Weights of a small mixture-of-experts language model, trained from scratch on English Wikipedia: a variant of SOAP for the experts.
Below are experts of layer 5 (counted from 0) of a mixture-of-experts language model. Rows are named router (the router's row for the expert) and show model dimensions 128-255. Each number is 128 + 24 x the weight over its row's rms, rounded and kept within 0 to 255.
After each expert's rows: "mostly gets" lists some tokens that are sent to it at least half of the time; "gets" lists some tokens that make up at least twice as much of what it gets as of all text. This comes from a sample of Wikipedia text that the model never trained on. Tokens count by the router's weight.

# expert 25
router [126 158 106 142 145 123  66 154 135 120 108 137 109 115 154 120  99 131 112 142 135 115 138 146 134 126 170  73 112 103  89 155 117 120 148 139  84 162 138 138 133 167 144 150 118 160 132  97 130  97 146 118 129  97 133 170 155 132 178 154 149 110 126 162 105 183 152 149 135 157 106 106 154 181 145 147 127 134 123 106 118 109  73 128 133 129 121 137 125 124 108 156 180 110 138 142  87 130 127 101 114 148 170 109  90 103 123 134  97 153 130 147 161 151 106 179 159 164 150 123 162 122  99  92 101 124  86 103]
mostly gets: " In", " not", " can", " St", " they", " would"
gets: " to", " In", " I", " not", "w", "In"

# expert 13
router [110 166 155 156  86 157 165 140  74 154 103 139 142 138 157 125 115 101 151 147 140 136 125 169 164 136 107 110 141 119  87 152 150  84 126 124 102 120 114 149 110 117 112 122 149 117 128  93 139 158 160 162  96  99 126 140 121 120 160 128 112 126 146  62 113 158 113 118 138 141 100 132 132  99  94 151 106 136 109 133 116 121 134 132 119 159 126 135 145 126  83 139 104 135 116 168 125 139 138  76 101 136 167 117 116 109 130  97 119  94 146 160 107 114 101 106 110 156  91 104 137 144 125 101 111  78 128 117]
mostly gets: " with", " at", " for", " and", " &", " from"
gets: " and", " for", " with", " on", " at", " from"

# expert 2
router [118  78 146 154 131 140 133  87  95 125 162 150 158  89 131 161 125 180 125  96 136 143 114 146 145 149 183 103 149 116  73 120 129  92 145 150 147 152 107 157 161 159 126 121 118 121 105 104 141 110 125 104  87 123 169 115 156 150 125 177 112 165 110 150  93  86 150 115 101 131 152 142 130 106  99 102 107 152 140 100  94 131 143 125 129 104 146 136 130 113 114 141 145 154 104 100 146 101  97 150 131 108 109  96  88 154 101 139 152  92 110 102 147 140 117 102 190 133 118 114 110 137  97 176 132 139  94 100]
mostly gets: " Pa", " Ar", " Po", "com", " Cor", " Do"
gets: "o", " P", "g", "or", "er", "P"

# expert 22
router [155 136 141 114 124 126 122 157 103 132 146 127 133  79 159 144 131  89 167 172 122 132 119 111 117 139 108  79 133 151 136 131 122  89 142 101 112 139  99 147 129 139 121 169 126 153 164 150  98 127 103  77  82  89 142 103 149 107 189  89  75 121 134 113 141 137 140 133 148 128 133 133 147 151 126 136 136 172 148 150 134 117 133 128 106 151 134 183  96  87 107 125 113 143 111 166 153  99 156 156 151 139 116 160 148 175 118 135 133 152 114 130 144 134 151 115 102 122 124 156 129 114 132 113 172 108 121  98]
mostly gets: " in", " released", " found", " debut", " year", " one"
gets: " in", " he", " one", " on", " a", " as"

# expert 28
router [ 97 136 109 186 101 159 102 112 104 143  95 139 142 140 139 131 123 165 112  81 102 138 125 141 146  94 138 136 119 132 163 180 111 148 134 121 118 156 143 118 143 124 142 108 129  54 128  89  96 142 136 122 141 118 115 133 161 125  90 116 101 112 116 134 134 150 122 106 122 134 138 174 107  74 103 110 151 145 141 126 121 161 138 151 106 114 101 119 143 181 108 127 119 120 104 127 174 162 130  88 121 136 143  98 126 165 127  76 117 188 134 122 108 125 161 131 114 150 124 107 112 111 124 107 139 157 128 123]
mostly gets: "ers", "ions", "ities", "les", "ations", "ts"
gets: "s", "es", "ers", "is", "us", "os"

# expert 29
router [135 132 125 118 109 161 115 137  74 106 130 117 129 112 127  59 132 158 108 196 108 151 145 156  93 111 150 142 135 136 135 121 141 110 165 142 106  72 150  79 139 110  98 122 163 161 169 130  82 131 141 129 126 122  95 126  94 123 159  99 124 127 158 136 132  85 149 119 135 148  99 141 135 131 108  96 108 163 125 170 142 115 132 117  84 108  99 132 133 150 123 167 109 121 157 160 175 126 113 127 122 167 117 133 150 155 145 166 109 118 123 131 138 153 121 153 156 143 107 121 110 150 145 161 105 170 119  96]
mostly gets: " that", " this", " about", " some", " which", " many"
gets: " that", "ed", "ly", "ing", " which", " this"

# expert 17
router [141 119 155 142 145  78 133 137 102 102 109 129 171 210  62 136 155 172 118 119 168 142 147 162 141 151 113 130 101 139 146 129 128 113 146 161 102 142 140 161 150 116 155 142  96 133 150 130  93 100  95 116 140 132 127 119 154 140 135  99 143 129 132 112 154 106 139 105 164 111 103 145  84 121 160 134 132 148 147 122 141 129 123 103  98 132 128 116 116  93 141  94 133 142 122  85 140 138 160 112 139 154 128 151  91 153 119 104 109 108 122 140 113 129 139 154 113 131 112 143 126 152 179 143  96 132  52 124]
mostly gets: " Street", " Park", ")", " River", "ville", "ford"
gets: ")", "\"", "e", "ton", "son", "ley"

# expert 8
router [130 154 119  83  85 123 117  85 116 127 122 129 162 136 158 109 135 161 108 120 145 116 142 158 139  64  94 139 125 110 194 213 111 171 115  72 149 139 137  92 149  94 126 104 101  78 154 139 137 146 148 108 125 112 148 109 134  64 110 128  94 134 134 115 150 145 140 136 165 147 126 161  82 113 128 130 123 123 104 103 100 143 115 148 143 128 112 154 137 146 137 121 140 130 144 117 147 135 149 105 131 136 135 120  94 123 114 121 142 180 141 129 129 110 152 108 114 134 174 138 122 121 132 116 165 135 139 109]
mostly gets: " ==", " ===", " people", "ations", " women", " information"
gets: "s", "\n", "==", "===", " ==", " ==="

# expert 15
router [146 153  88  97 141 147 120 114  77 112 121 156 134 143 117  76 128 140 138  98 121 111 139 169 145 126 128  95 126 117 145 163 149 141 147 108 172 149 170 139 121 146 110 102 122  85 106  91  86 158 106 131 144 138 126 130 134 162 157 130 146 133 102 129 134 144 152 142 128 158 176 163 140  88 127 117 139 137 144 122 132  83 143 130 161 109 132 125 104 142 154 116  98 164  93  96 114 100 123 116 155 147  98 111 115 137 102 142  57 156 134 147 143 109 120 175 130 127 144 137 144 114 146 152 151 144 120  96]
mostly gets: " had", " has", "wa", " have", "ji", "ya"
gets: "a", "in", " had", "i", " has", " have"